{"num_hidden_layers": 10, "hidden_size": 256, "n_experts": 64, "experts_per_token": 3, "d_expert": 160, "d_shared_expert": 0, "hidden_act": "swiglu", "moe_layers": [2, 3, 4, 5, 6, 7, 8, 9], "router_score": "sigmoid", "normalize_top_k": true, "routed_scale": 1.73, "balance_loss": 0.000279, "balance_bias": true, "init_std_router": 0.0195, "lr_router": 0.00154, "vocab_size": 5156, "norm": "rmsnorm", "norm_eps": 1e-05, "tie_word_embeddings": "early", "optimizer": "soap_variant", "learning_rate": 0.0041, "beta1": 0.95, "beta2": 0.99, "max_grad_norm": 0.5, "batch_tokens": 131072, "max_seq_len": 256, "train_tokens": 604600000, "max_steps": 4613, "dataset": "wikipedia_en"}
Below are experts of layer 5 (counted from 0) of a mixture-of-experts language model. Rows are named router (the router's row for the expert), down (a neuron's output weights, with its number) and show model dimensions 0-255. Each number is 500 + 25 x the weight over its row's rms, rounded and kept within 0 to 999. Numbers have three digits each.
Before each expert's rows: a language model's description of what the expert responds to. This comes from a sample of Wikipedia text that the model never trained on.

# expert 28
Description: First pieces of split words with prefixes like con, ex, rec, per, pro, fac, plus New before York.
router:472485466505497532521467459451513515480504481471452524462492451485503491510534448488500508519485500483501452508530513525493541475496478495514486515526530506482497545483482457475481492468531498502507510427502544469472491528517514517475525492532504524521489472532488500492490533505459495524486491498488514525498482481522499459520428519477533457474486544502500509507478511521510525533502521458512509512501502490547474493484443494493535546416494468490492492502487474487504494513482520510518504472514468499543525487530524477525512506445521494493504466508491506478455463514511457494514459489545487539483476493465502548466494506537509509477508502526508510472456542514485490543477478502501520492516472530501535489488482504476446516493464477505474490513474501488495501455441502
down0:504440503492490488509505454482474483434529492487508457450498495500550500493535497495513505546475468515495530421472464454484500522506501534475497476492511521493493500510503498506535501530526501480478515479496496476510481470511490546493493473486509551511501503506514499537511452482467504449505531458516515504522490506463511500496485535530432569502539498506446507496504501515521509499481481498494499505508473476477495531506520473525502495499511448489529497499501494555513518526536500506505476536499467521501533571519496472482535493505485525475515499503527499526502510518516556477476500542503537527516500505554478559476493543487516526489484487466477490500562516499505489491522517518501451525472503500507500493485500475511530557546525461466506469521508527502464514487509488
down1:528505477501451519509575502527500482451510497475497515506554507509465516520508486521498501458458516454481488500519492477485519500506489501476573500453525503479499488556500530521487467522467545528493491519480510501489509486490484470495487501520485494474487513456498492499493508492488487485514489473517523500527496544433465492478453488504490480526458539532440512517502492444533528522436443488492517466424503463531515511544481510531486479515478501500537518511500499485447474547476523510509500509505523524499474510522525524512466502506499502469554463501532497482502519472547520479494501504498495518511518450480492513518515491467500528480491501516504521544507506518501471484505517503479520502437506490481504502468497495554510508522488455493511476519442479507522482522507499
down2:498499500467503508469492514486524520481501489518522537477501495498442497442507463484502503500496501444546515511483466490514489507512501504479519500522512496532505522503522513534502500504497501528485446513535464486501498521493528533498474494515505526544549502526494502480541498476539500487507498458486505483501498499502503535472472520515493484437513501507504498504460495495539497505500513551498553452498566472500542490500501529486484501483520527494498538493513501498504455503490503490545524496407521496469535548521528491465499501499456529492483528488450480493524462500460555434497501499485476497521484484507507500535430468568557503503471498503500557496457461490511503488500501498546480461485475487494501540483502495498502523514526454508480463511480477507521467489510498
down3:525521500506542496503474518531511509497505509507435526499488443542472511498555479502522523524475556502480446476524500520476508530493464506496542517493517481517497496508505508553500495473460492499520498486509498557482485496538482500489477489546481472504517500521472473481527523505527486527506478478476456533505477493502494530513508492488493504465535508492447504529489505467435485502516536534552489478517493492513531503532500517503512499518497493523501517464475506502481487493543520524493470501524495469439549520503516457482450491501522516558499493480525525522502500512484514501493527472501500527497484565470500480491509486485572507508523470480514482542454533500500503500513481508503549545520468493527500502509495484497506495473483447453493504490495479578541512440506479
down4:511468500501524446476516483499514498503488500513454485518490507509468487507516513469525513461524521499492472533517498501527522519484519491485494490545517506521494472524502544495510499506510498487515537516530530483470485524482398498482461504505498509479479477489447500445500509534479551501512501494536526537500504490478511525497479507503466560536502512469448494493505503486520520533507560452463500504514495533507504477504508525508494518515499477502501504473476510495507488470491484523530493561499508500536509559495509525458491492500494478467457522504575505486478510491507426520474460450518503504468513535530501457515520467512496491462506524505492463525506487478479507558470472496464500486526476500524508505501495509520421520476498554499506502519496488515487522551523543
down5:515528510558524515485499513483501521533513463478529513503478505507536503507525500511502510471500505459433540500494530438507522468494498492536457520516479511507497501504514491504502531502500496504498505508536504504502567489532562494495484494520440531500569508511509502464501526494502525489494489490517523510463499507476483498539509515492500497492503486503529562508525504474463512502524482497468506544493474505508488501481513505491513474455492491492494448474549523522528456492507496536451494506505464507483505500511480485528543538487481513523497500494442489497503501502534502517503532466531502557543499502455572513461525544491497523494500505505498482540454542521500475477473507481496559469536502532508541535480521502538492466518507457492587500507490489497497532514504485
down6:520483519499499509489520511506498511544475488505485526494499512510500434491503477507507448501500511543513539503492469531503495477479503527481547500514479488534528466516449505519528493541503515507504479510444497509507504477534491469496576453478497496505532494550501440498504464505524500504525528502553523515515502575496500511523495525483506507514526514492519483458512510514500496523505489452506500503509525492488509493517528495511468436499483514533549535449519497487501507519578514499502499516506491487502508499511507543469491466508582495458472474508484507501525494467503502519486490528489509491528477513522500512505507531504493511520452521503499460458514483436486519513478474492499500466517492525460495495508455521494507494550492482512472572453455520475490520464495444
down7:502431441485478494487539492466497509501503508526483506505485457498465523538467546533508495498516503461496488492458423480488442503517500507498493484469540482504524462480515488491482499480506493504500513497459468479550501508499461485509522549506496480482490501499492500501506497502491467451475441482478570486474431503500483505512501501478502459499500473510506515501522490498466511525468540528501525505524473500497465501493562496509456508466517541513469497488513505529503522499553533470523488495500503533506487499506490501496494479541500500497491494505511512511459522497562546502510511513547500450457512493507511463432466476477574487524517492509501476495471489498494550482506439497464523519498464510514511524501503482516522536564501504510493499499499470501508493492491475
down8:496501534533534494481479497527518527499501457515513478490460483497484503494523521492476495527484481516550462496538502511501489505505536465472570504527500525475498435530511500506525511502498504499447500508505497453497491461492498506501446482515542503535476466495530496554457477490515519506522525489483503493489523554501481496541492490450519506503565503505531423498526501544509507490495513462492507494484509506529484455503487513466519486470496502543552500495492533522488497473511476558500509528519513496466492497525449488509492496493509515490497498502484498479470423479457544504503480516528502500502547471502466501494490546489485491536533489495448500507532500540498485486498504464512435560500491515497504491496495532536512485485499502487476516526444480541469507465501534
down9:434482529513464495439507517491479515570469476541472515517499499511470499490496538506508518517464490513501551489515482495495500470546498502535511521518479497533511497505469554447508491483471493502533517499501448500483499525509512423515506524482482488471523486483508495541523492447500522519457501513487474520511554518493485502507554466490450507509454525488496477478498512483500475491488454507522499512488496492539543520527500486447496494480474479486504501522503497473495548492522500490498459501485459514532518508483527514502470521510487486503524498504495505515459536510509510531535465481524523458440529501500473490507462434484503543539495549515501479495491501459520482499484499502520486543496500483483465529492533512501471487518514543463492500585519497524486510491508500
down10:509490496511495492496494510484525528485507506509470545487502469494529499500472518493478522498472505552546517496477474516500528504514430527521456527488560500522515553435507502565467528462452528505493486480476565495511450490510492464449486498527489495521503523514545487454499500503505494519505506484500542500457495509550512484460510516547427492467502452500483495521481504509501496505478489507476517505484505485483508498513475502480510496522465497505456520530467489494519548464500495511497475504498497498509496523485522500472461489501467514500438498500488542508465518476524470511540494479475518488504438501501479486550471484500488470443500532437482477479491483494501499509500508506545486503525520454500529447491555491509503491523491498505527492495486482488493566494498496
down11:470528500534535488508512531504490503503497486507500555481525547546460485498502490527468524580494527498484428457499475490495525497515499498506496516583509500524495503506502509507501486487478488510503552484486538494500504509483510522511464496505480532509486499457458534511471486505459451492519505482518507494436497496473472498506517446523495514506480474484558479482445489501545527498452497493507493505450453525520519466468529499494514488487508477491554509499502499513500499465498483523519475467501523490482515523503430460541481502482511459504529494468507508508545490518510455505468499486495554483466443486518481517513494459517508510466524467487498487500461476455501499522473492504482487473502489497514513481511489517514524515501512494418504527518520497482518461494474514
down12:452497483506484510496460494515513487503476506500497514498520511462520523509484482532482530457520472467519500495500515485552483489458512497519517523498513475499486484444460483462551519506519522497487516480507472523501504490531494499521507504465518462548486536476465520488453500553501502511466478480492455544527496580519422439499515497523481473472487504492482525540463474499506465491471483517423498512498464512500497513497497489508488510493467505522508518494496508441498524525500541508515496504489502500504444544512500497466488485482473528511510491502501517500504509510501497509504483470516464498559512505531505495430508500540501525500528528503454459492507510485486525470514510507474492536514502512425497503464510458505477474489509523502499493545499470538434468513538496
down13:477532488513544503462562490492489444540502497491532511484523514507498512502570489507568535489496499517480503510505525508491483477475500533493481529512492555531503499486452494498443469538486528457510499456511501496501459522502484521503496480475496434505501435549503477507488526501499563523473499493453497486485517522486461488526476489503445496523520530477491500475498559510500464509521539521524500508484526481510485528516523498532532527491511468496490499498524509432491471480480504508519473403510494484542488551525530492521500518481500490490472500469504468486508497500469453504512502461504483500482494501488498552444516477516485471492499489521534533501522466501471496468497498491515492495521538526493506518484458512503507511470498500522498482499497484535506508454515516
down14:470492515478513490477518507490473506505502460503476480518496516469416504512492447483522475428501495566469500488502496451514492479481501467483568509539499514491453491511451534528520514478481500501477518473486486504477487501449512494468494515485482476514523505476479527491494485504498478498461480493484489506449474503531505499562519487495508519508477514555520486504438486452497488505530469522469494463489486509473503480493498462505520526467478513492511508528500467483501504499469457514496464455482490508481521456536502482502485487495458541476460515499523474521502487500511488482549545522514480501489516499511502500516464506485504462484500525444525496499475504525514491484526498482464566496517535507498500494569522506500519522470497500455492497502471571471462510505527462
down15:432489500528491465569501500495513444497502486500514497499463500497523493558493447483501473484515511513542499484549503504543484499477540479527475548484470501557455471492525505495497451466511516494504499501499470505479501505450515473475512504496467484518509541492520503478496438499515495501460522498522545472535533496536493510517482532462485503508501521473466510499524504468505479554502487473500474477488512467416477494481499506499551485511546553483500531498519474506481464510515533495531504537514539506509504537499507497507510510494501530530495515506523496473507498479496446479518491490482518509490504502502497501491495522479541478494546486479475449509494498518517564501475495436494516456478475513512497500503487535499474477533491484504450456571489516498497501517502498
down16:558502515500504486506512553536437512554495491472497511494484504469521465524491501526490501499514498453529478470478507525513506508538511512489506508515492493534504535523493477493501496506552497501546546479492487499475500480517500498490525513497466498512540491483496525477493450512506477528480487504502476513468543488488526481544507523516550511536486504483510512501509505502489517443481507506490499452501503498496487531481484504489533551490487497493440503458489492546498537490559488500510549495465458484510504433568495522529523508503462487496516511510481518490469480498498485488499479465528490453441470477526501482486557508481485459549494484487529506545527509529498480450455524542493499532481507480497489480511495504508483476483499514457496466533486541413492503503495476
down17:483505500500513482520500499469494505458556476511510501500507505497435517480507518513499487509510475499484520500499488495496450508540474516500507468481529533483459539444489510440552510527495459478486498462489505507482496545528470543508517492501496444533547502500478486452511489501491451495491481465500490509491518464507520481415501493609514500503509463475499488527492512500490520474560497452547464499454471503480527488557504524486486512464503483515479504516471458503497479553502509516495504490500488513471492557528551498545491528509499500503500485506485491513529510481495492537476449465489498521523486515473506494480510512504501498509501483510491503477491500550566475536457486506463511509524473506486520499509468482498489510516500512464500468513493459473508510500507480
down18:501486529497501472521501509456534499500497496507483494522492515527499487542559440479503497480500505466439461502508525527532550504504508518505485488476513503512500531499492542508475500503520492517507508503463492547472515490518493498510504523535508491532501532485493458503481499499450549499587505510536502537520512556471490524502469477524497512490422499520509510524500538516500516497516493434492496489492499505426529475512496487473533539464512516499532445484505476506482507428514453504534486491467481470439532467500560500513517499477506525488509513500479541470497526517488526497496491537504507486523499517528500506522482485501501492481506504509520496495510464459492450522475509492484521469492489501486496515502451439502498544532505498453473497497486479504512498448483468
down19:519502511499497456509535489536512471508497482541475501523562450430510484497494499519515476439514500498504478473512498493515500506521519496524500495500507503507515480528506501513483566500469504502518509519504501512506485517478476498495453500498512462500507524511455488489488498487498453501514475496484504508457530466494516495509531517499530511511491520556495466518523510462492525481487501522506430460475482485521470495492450512494493417515509540552472549532506479483503507502439506463513417531498501486487511504528514496494438465511519547523504485486473457514529518517498511496478488474535502520522518435472542493493498464500497538500562490437559499523497504494479520493487472494465534480500521500507505498460501480497494464501505464495488509521473482496539490509499502
down20:497514491462472510466488515500483507569502500510509500498501518498499498493470506452501488490521487467526485506509533502446531512500519531489484490483519436492522504532506512475427539531503502553485497521511504522498543499532552485477490518510496550484495518539478481496488495496450496517534460504542509482488489505504478473501557501506542483496507477493486508519506503502493523523502522501533493551450486530469506501484511497500507497500503477506562458482490466460497489511495501494494450526500506494517508527462509484489501469525465508492516447524504455517491494494448492481522500475507467499443538495481504498497450554503495493513507470485459515491523496524476546496584437496506503460478493459475524501489517495505496495487483536492509489515540507529500562472508570
down21:540514499498512503509509502493535526510502493526522523499495502500504504570504492505504474456504547514502493508528501501504489487480497489441521512492517496495461467472523500488497484519554529457535497530499514522469495485497522510492527524500525499498522498530536487487513452464509533543505485522494512495450490452467500455463511488524497498512559549497499515507504521477501472473476533494529579497455531505450479491493536524518465474505500518508529514512507481479517464473503495460506507527511504493485504529480526496522506482461497534525553555515507557497498512505476498516514513522466522471489491504507469566503504561461433486534504468469476550490495456545552484503513512493505514527460492508514464494528496440508511467491500492467489501479494479510514479501551495
down22:489530488470524490504496512558505466498520511530476510496533501469434472504488503585500467447517481516459492514491483487525500522507494509515501446554482499501497442477452495471506483485453468491500534485462439481496513463528515498484464501468482478450468497511506470519523497519496510523506506516509503501531500505502505480494547500494500490566502499527498512503477496470491488530502496503511547487505503556463502511477482543517552480524496498505501489514494498480489492455462498505510431497489537472499459538486506479485530496501512540538460522487499470472505497529513476464522432504492511509495498502480504496459486497498499523496422444501510508478525469500486453463533500496475500503495510531493478474506497451497534485473514517509516500494507541489451502515494527
down23:500506476500493495499573451472496506537505484539486524516458537502501456505466542503464478473459487464553498492543525497477499499522483462485503511510492528511471484506485504476501479515529534502515566534559515490500479512488466505498493502503520484508498495525556532469544519494502498507501499560531470508469483510456506492503461528473519468501521473476496495461516493500548415492510515534527479484494483513517475436502534491520435507547545509512551504461502498550507513483476480484508501516499544498523525521503496494467485551498507499491464547506488493461488504474498500522499437498510480497486501500514477546499508506474481498483515492505496499490515518547498509500490499515453512487496533538485480504510489544472522482479523489496504511458509506499464503530467459
down24:511521534480465473531485499482498526486547482497524502520502531498504508478491480534501481505508487493530488472482552487497477511474485550458488525505530502477476527530512528475516500497537500524495493478517490498507524443486504504500512530503501503545540484440503484550507490501516532520421545472497541486531487477536504501555524488501502487544503468517468505498526486507461507494483516526484497486518467500518501507450443561518508529471481533535470510486471528503500506494482531498490521505480520481528481493457462502491459500505442457490501510488517460521483561500472515481544543476477499486408515471498512499479496501476496512494541494485512483537503500506524536522493457503513531494542512492533493469488465512531510507499545491526492456461482505490504501491482457
down25:501527502526506484492505524520514438476489532501526505469509453501495486485512489511497509565527491495484556461470495529538504477542516468499505490469497485508475481512471523486495489501515505471494478485500496494512487486487500490519511531495466539530477523485526516509497495567476505504536472508528496526545532515495488512522499500498509529573550491511480497478502502524476526518517489515524500479570513502506540499509456479475599516516507500543459496520494497498499528511491500495538495515579511474511486501471562505509522499498471496533546491510500580513496478480519518471483497439538466489519510527500464515508511501498503450504500442495496500476510457503492502485515465515520489499500502500514455497458476469521500493508495490503457483522537492443469501527500514
down26:492511489503453452508445477526501504440504488483521483564504571551503542497525474500524505479500527535495497483484560502487513499537413501517494472535563491512461523529492542491514525498537495502489481500508460474461488505499547506501489447498463506492559532493526519486520493505487505502518467497511494477488553512499516488505479500488522467490509499513496504503517517450492511487482515522524497507435489509503511528500534529487459489487487504497508489533505503536528535483483471502448475512494512507497562534501522517510461515515503497493478532506486484521539533503477497495543478510493496485529547466504533485465530501494451453528509528468498440501494516496487509523481515523486518488544501504499481483493512491504554481492475525511509540472502501482469498537470498
down27:532477504529525480542513510537504541533498498511516500531502527498475444482524524476434570495494489505531466498506507527533525527480503526500485494520492497551498471512504486497490490484446547491502510455495488490506496497488487485503502544512503504455566478501501485496500502481527510461489526508509496507501519507488470492502506479534493499530498507509496503503513516452460505508446503515492448482550507473496513523509500550469511510503551492489476498482453531514499502528492505466489448539540493548542500506503466454473477506517482529455487459508493529524532468500467466512514472501538506525500477506486505502516417473501503543529525475493508508496488499489544559463518487491566507501514510478498501522515531486491497505499439505519513518498518522552490461545500498
down28:500517524527509470489523490513501484508510514479497492493466490507492498521521438453481551527539456499532520517495496508501525504497502508460495514486548497489489519491499527519526500539501471515554490499533514530501490480515517542489484510546493499493493511484492449490541527502443451481508547499499474531509496456532536522521486503492523552477489485496499491531492494478549516509472563501483482547499539506457482506484492474507498498519513474524516562507512477492476573442497472483433562482481534530517454528514532520492504474483508515541483489493516505497516484479522507491529500513485513493477496509466519503497506480501498524523486480514496520529496525502564519509487478501476535484509485517448555448488490479500500516476538518474452492575505504501493524521491499
down29:499483469505498543561495485509444456450472496491554523509498497488460566497539506460502500522495467497492507500524500514492492467526457539473501503480501478502466519500480456508467576481532458537511501483501503501500460475475516487581493518500557498455502518606470497480490527491498463454511535467504510520446524513504508501502512470524497501525491506497535494471500502510548489499525482518519482499512475528500503506519538518498505476495521490501496495441496495500508485475503508492508477498437495498496496486528510456494426502483470515493497471503532494467538515505487505510513505496483515486499499525475511506530479495468498537472497516499515507482470554503499522500504518506522492466487490518522501493497492530494486523503506471473525498534494515517458456453472535
down30:464464501517477496507479499461506528463514500523510496508478510498503505447525524468535434516500511520529517472517519496488522481461506459521530474493484521441508482489469532512498521528484506511489528487539454451484507537504471518467464504524494495522497482449472505491491511508499522501510499499443473485558498474502527497499502529452468498464499499521436516557509472516501532502523491512501502557519511505496458501498506472484500494508494441500496538500509481512498513501507497518514463530514546503503504529519508476555527515508516518513487480506499475439499455450477504526499501504452478500533489503502505529491506491500584497495527511543500501471499504472538498471511461504544516501491558519472495505525513521529482485470508517507524539424496493491527481512482447
down31:499463472476444508502494508496490547504529556465484516528536503529538503527498489482517482470475493503499481500470504502513522551474494459503458532500507510508494511515482492510539493497476494570511503473512489551476505496476534471545498472500469519506524513479500494514487486486544467518513468469479489473477510517469476497530527451501511509510549551470467513520465479432532500460472501508503489492468513451496476506466531537502525446475502515523501504472527503480497495504513535501552512479513546505505541505492498494491445521523489432445508524488514505490514515474486501464465516488493505520459494509504508510499458522517461526468541490514505497509447495501513526531504479532513460486545555504501530487486486552504498492509540488477505530477501489525504546514485525
down32:541489525490498470489520484519519546486510544487500504513488477495486508507486507495495519472534498552562494516494507493511521495498523506499490514462482465479505531504493469471501500521462505484494503482496505504523508469524491483492513453486514480485500490474536538500492499531500512533501514522491523489500513507514503500496501511535500545485474531512504500488499535503485444473500466476499508488439519490485500460513444495500524514524472504450530497533404490483488503482493489536511480479512515498562518503491554452541483566502509449451496490500510454548475492530498508533538501530462494494496462500454497569522499520492504522500518535499457499534534490510567481502548541496476501498488498519482551486502520511535435502520501482504502493501476451506533541514489479
down33:502452514502492494500507438460504507502492473397508529557502508519554495483505479571524490490502548499537481498539498497494495510490554503490492459499483502454511432515517548413496478520535486503449499498527489506464511498463492497517501512472543497514492502470515477459505502483500500486497528522479502545498546500502500502505487495518515478497503501500506502455476506446453526447488512513482532489491452449545500504500514487517460477491474462510534508450488516486512467498520491524510493494465532508525460503510514495508497478511517513499518519533495495497553513486473505503506418455494505490523482506493504518526528525502505476487500483523499498482500474500490503480494508485449499455497505523494470499500469493502497521457494511510486489515489495468504550509499539
down34:464484495525498506510514492477530463498485476496563468513505410522486493506529500545482483471504459484491526512506497500503502495548512505539501492521484538473523473504503500486501525464529501487518470498530464479482529534516500518526511483502493514482517459537484466501500501505458518498493500509475468499503494500515466500476483522499558483454520520486484500474503526537503509503485496505499497499544574496498503500498468500500593466485498475489498489535500434485477510495494534514492457498495441479499477471520497493489532503465494470514553485464461498486497499497465501478516518531500524487498411534554452511461483512499519462508499557500501450502500497503502457467485488500503513505498461515489480532511510472502477509514504553502468521462496468524474493524530484
down35:507481519503489566524490450498508486517474526498518488501472522507419495530514494534527495500498508553486438491537494509498521457516492484485522517513501511540502456417492456485475464473498502503500495498515501500510483494515500503437515507514497502508481484500473498502540440525526462455484509510522528540506505486507434573494496503521516496503489508484473499514522477503496479492491487498499458454494485484509500489473473457527521500494480430528516520443498448528540496482513527499508489566499500498564492496501499493517497494519495503530517495484513480508498496513512508488497464487530499499501471479529501465484502501504501496481481441495467503509506499486508462505484477500499497477499559523529476506514552510496500516420565491487509486466513527489490458495484501
down36:514506504483507517498522485552498487508493482476468510518495507471541494569501466454520518487505522496568482476552489515509484528501486500532496506504508502505503446499530525503510502497491546493429505491519498552457547543485515481506498520518539484481466468500486516480476502577462521497489490499473523483532486475439550518541518464485492470497475501548482496505503512502506463494491520495509523546507522469498504490521521512522512497484499518498482512470473511476508500464512530500499438534506483468496498486526497502483574500506547468515509534513490527499508458511497478503501502507499517515500510476546506453432524518454501542489498508534478501495502522475514497476463462493451523512502539499532536510498544488505488494487506518485477474543498496538551502533474493
down37:519501500527505480507500555496517507515497490485505514497481546480462508550522508514516512476514494528461539499496507476525494492536501483513512500487475486496494446486492534476507499475495465485509477501477528472489501464485545550476497545509507489486432461532504479480544518518497501491463496476501519495501499437537490514525468508494503528502451486539505481561512507522527517506464498514507506553502493505517481464490484457519494494511544531476502505473486507497507534506484463501452486470535514556510496497488499534489517492487528464510488489480574520483513493460483525504501518515516500525506493488500507501523499498554531505518505547516508516470453520497494533591516505485501431521473501499497509518493529501502470489458564540519520491488454481568506490465499464
down38:514494489508494506483445471505489463475516524529469468495526496479507514487488498475503491492492493485526499517518502471506513450506496500474460470461470519469518492483497522492505464517500506466490520516504498582535411506496486499460493477502494496483485520485439543486501499501500501520492509493501496493510507500500487510483545507432495451502480456537505484504485470557496505493506500531518492501481523592519536485448501536494507488490510513539483513477444509507496481497559511528534511506529483501474515470479483504497504493500487455511499495511482521508496506503421431512503510453446495513516563495506426484492450485482528493507493512524474474503489497495504501492459513464501501539521502501475524499512466543499506452493513490490498513516484509478520496550510487
down39:500515509444544493495520489544532500467521511483493497495498525500519480519499449495552503523445544475510496495545506486495502489472483519502517500500502505469491501460502502484509498517531484526501493506498501558483495483484510487443549500487522488462499484525466493515495485479484468462478508517450489550480519497490509500509502443507501501453522424499536507528509476504507496500496498483501460499464503505487482531499468526509461563496499464501508518498472540505476474492521499485513557496535512485493500492498541500437468526459498454486496507541501502515490469490498438496520529508496489486516515466467495498500498507460503517500456495479504488515512528473527533552527494513406510454503477509483510494521529494499457479518439462499506550507497540459490477526497485
down40:549482487458512484530511508538516453487522512489472492497502534491510505500575481494463501522466523460486532480516505496501520521480505501482549480516503502453533475450492527517478537503498531513511484503503444521549481511500467482508458497540480497514497493543496509544488480498514519472475509502528519519498531413496514496484490526569480505521472487525545483489509452500506496501446500489499475534499498475486495528477522481469501474508478561494539487510495525506484508477545501506509555488491499528507503532532485477548426498509532512539483501517503495514509435501501485484439502517502489470469531489505509502502498501500549473517524501481541495512499481527532504509480486501490466453524440527490519481489495544503473485490513480501491499547530481497468508489483497
down41:512495462563499524544482560496504500560487559492489557420469511517514498511554500449509535553489521577457510453511500501517529572501502479454504499491509504493503546505506499500537507499503503488497478480486498493445424515488482559500520492490499510489501506500504511497499484531494522499489493479520502501521528473461496484500498555553494481492495467533500431499486481498525510524526552489529530498500526468562508530544488508500511491501499515507506518514499497513503506540514565505506453488543455487525496517471480501538507500497525455510497494503504529496516490500473520487505526484486500533470498483499506530495525486504517507542486487507503520502495505532497488501481476449489498483498524524539504500502488525483505500499503497514473488496486484500519557503506504
down42:535501503499538530505490518488492472469540524482494486437504531479477490540493529493511492522460548526518467515474484479500514492514501498500485526444516501490476495494519498514529470494505521501506508518509527474482510475495481530452501499529491591486498457527499489508478502526537451565493451500496507549505495504504537518489497501511529512528510517536529507498486502506496510508526501483501508500492542522499499464509500507483505481484480468475450547520491473500461501413485501465530459473492493510497482493513509465502499504514497487485527532468542500512459488486564514501478508520488490483549504522483514515479510484500497508528462512488497430470424503526496522505469493446486511496488545502512546503499469428504489496487499461500485446484497505474546484519519502
down43:527496518565477511507525501472501496496500528487471508496501480505511495501500466496462470521493487508475500505503498528548487500497517498547476427507506525510476542507438461491496494513460542527496500481526526484499522524529513495500518506460458488493493491487508495509509518499531547527520468500541465516526389458506467498504441501500502535483476470480500497505494500480500539451526509517520506524501547487514499488506479491493498500471540518461510495478502489445526509508529517541459502465515453510535492505429500478488499501478509501506489465518489459492486531543503512490471509482495456476500455466470492515515495504533543504567490499502495476501474505477508519476516455473532495484509530491515545499499540550484509447535486523492495496507529499514521519462498510
down44:492526510444498460479479506498486501487507508483508511477526492467497523497494432504482506503548532497497507528489488517517499510457522504522478509527529484486508509503477528471488549496479451526530460506476497499497514436478499523509491469512486491503539597490496464497530515506465498508508499575505503483493473510495497524435471488531474467505493500507485555497523518462498497509464484494502524454500493520484510520445496542478509447466509539511497499483502500512467555493494488491485519513535496522503494495492451506529527494431475504484465509500546475485504508493500504488544500486496463527493534519491533526504490499513558488523510505502470557502515507517488460493473497487503487541501500514546508501495521510507504492509535435516499503459524499473526435451502471
down45:474487502492426500433528507501504476498497495473503513495483547484495497539490505503485490501519511500493504474489530473552474431501505494545460446508471468504490548495496502476498459504508508493518504488497493506503514453504524502511515444525461463498503535484548507486494498499519488517498501528509465486532493478525476501566517491521536495525475484462457491528491480496522466490493496546542492485462498532460514504513493532492553522458455489492492490529494500436458528486538492521533476534497477511496517522533489503495500491484485470484505470504469474472431535514486514503504470490539494499501499491511511477507472490468512493501548497546510498487519463482521503514475559524539524504463516500494547557495504555531451508522490495507453506506532510481504520498515486
down46:483504487548495488486504502542514491553444505508506483556511499519492487479498498551456525532582510518485448503495475498478509499472520544510508499502508491500493515521492469510508555512497500483493502517477478512496497483528508502462505518520491475495470502513502504459473460493501476475545479497500474499474505490451540502503503472449525441471501491484512495474509473477477512527502522526505464501501499529498513463494480471547522529484476462467570496429499497499524550488484511494516523525478498482492455518511529500487527489478500509505516500519498509511460522482500496484497513544497481479524503477512501485527430467498440444513507471477531508515495517507508518505502448505530493510525476510518465515492537556483513526503462481509488520467556523472472439486454501
down47:472479488505492487533572524482491546534477532513521490555440502507498438478454522511516516540491518516463466516470579526507500482501520540504528529454473513500498452506522467495508537543551516491527519499484466492495499487542499486476498504504467506495492512519514536471460537490459489496498464480487505472489510509527493504498513510515486497526470469528526504499537453531510503550495472470474512513423487511506534512503515483533500510511512491518478478523518534487556474543500504428511499498482500516481507459460513519490501502488478492511503498473493538520514496521523531520489535501481498503491471500508489526479519496491497517491500492513486499507489500486522428533534500494503481523532556502501428502501474471491530484464497483504496516511556489476468494492490499
down48:559498477510498500478492480502497500489483506502483514508499470505485516480512483541501516465477531504502501518510514460487541456493481492506519469489494495518506492452485504558502500436495487564464512566502506500446552495501505509495490502511507490546497501508489469474499496483499488489495505543514456498495524474501531464522494503502499499548507506532566490498507544504416552492519500496482492466540498545492511547509467561527485533495532477491485499508442494482476495512483504443511489491473462566529513506490477477482512503491501498473510510561519505503490496519500481499519499466510482500488494479518500525529471535523495516542512523500450470523529518556483508429494533552499486496473498503498521512473472456500489491503503500466476482498545544484479503507479484
down49:494536504515498493506531492471499572502527552486476496512490539499496503500535515512492486513480509481500508496463444536539500513474492494492486487498500505530431475529538485515512500501483529479536497500539478554512507501527493494485488515515483468500472490503490502501508530499563501481488509508522488496502501491530499510499508530506480472501548507505509475534503460542494507511479501472499500471505467519544493480487561521524508494545520550511475459559497540502509523482528464497496501553516500436464487513499501493482481485495475549491548425477508556498501505494469517545490449505508597500499499488547491504537497484518508504553488523504507500494534509492505518502502473480479490493509533477467445500496538480482510434489509451501522517504525520518507493481502499
down50:526468497536505494506532518519495473490514466507484509479502548495502491497502459483499531487513511510486503487522506528548522479512506490500451478497538566501535468500502540488557429551499509500485512478520507508490520522486502564482443507499501483489532489498540492520508498516524495504505492539478507515485515475523520501485513480483511510434493492504484503462520449518528490498469489484473502535504509529476497489496449439486481501509499492486493510486502517451499511474520533495479506504551492517494487499517497496578498436559423510482516498500493489526459511532521514491492530546508490517497521499502508500497550516497501500502501520495457497536523505515486506487450494506502512566499488464439526527538496541531547497548516493543502485501535477462511511493514491
down51:437525511485505562462512491524501516529495469488463512485502513475512489460519531453477487507518466504500470530494520497491493499471563486483501520518499485463508512497496532490481499498506514498450502513486499497474506533470508505504496516517469498474477486488499513485490524496520516497431474524514498525542502518506518491515544489457524553505485515570512499489487509469442480494475525519462490502434501500531503523501536509541458489491509543489493571505532496527499488497558495542493501501460527496503507497521470484489542515493497510456505496484481497465542564494500500507469473466496475515501526493520520499526486500490523504503541481496483463472468511474462507458493482481485474478500496529485435491437473518497516502554488566451525502511467506503494511495467498
down52:493469500491492454496488469445476506510500496482510496502497505472468471538517474510488478501463501498553506494500473490500501537501499501517502542498464529485514500489483520485486448454504487493538458482414517493500493545508506533516508506465489514515497525472506494542476505560460507513459523491507534434517496500471469495467523518508480490509458516536524514462508500475494471475496507480529492489491509543470496503466501493480522490484469452522482498461486501492535502527532481507519481502484500450505559465509511477503507526493541511491481486518411500500524460471549451477528491501514522512541500501509489525524459520507502491517473474506476497479481476497533475500489485439491509447479518498497517507500446459487532556525482498488467489518525516503436504497510504
down53:520521512497504478522525500505509513478513481498504435516491496485479483491460515528500521527523465484519496451486500507513495472505506469527465487440521477479521471506512474494498542500500511500500513512492519482565524556532494486481509465555461511510492509491575516499474522483490528537477453494500520483480474511499533494496501539525507527501516469520513451510511534494525445502528445497556493521499450459477523498491504467492488512494523523479517497481509493479471502519502470511492484494498526485522477501489418507501490512499524541498500463502514544459501507526508500513476519522499509487543485536501476483540467502475553471516475488510484499529528522486515497493501449496480498477509525564420549521501500519491480504451517510463500500519517434519513491524508464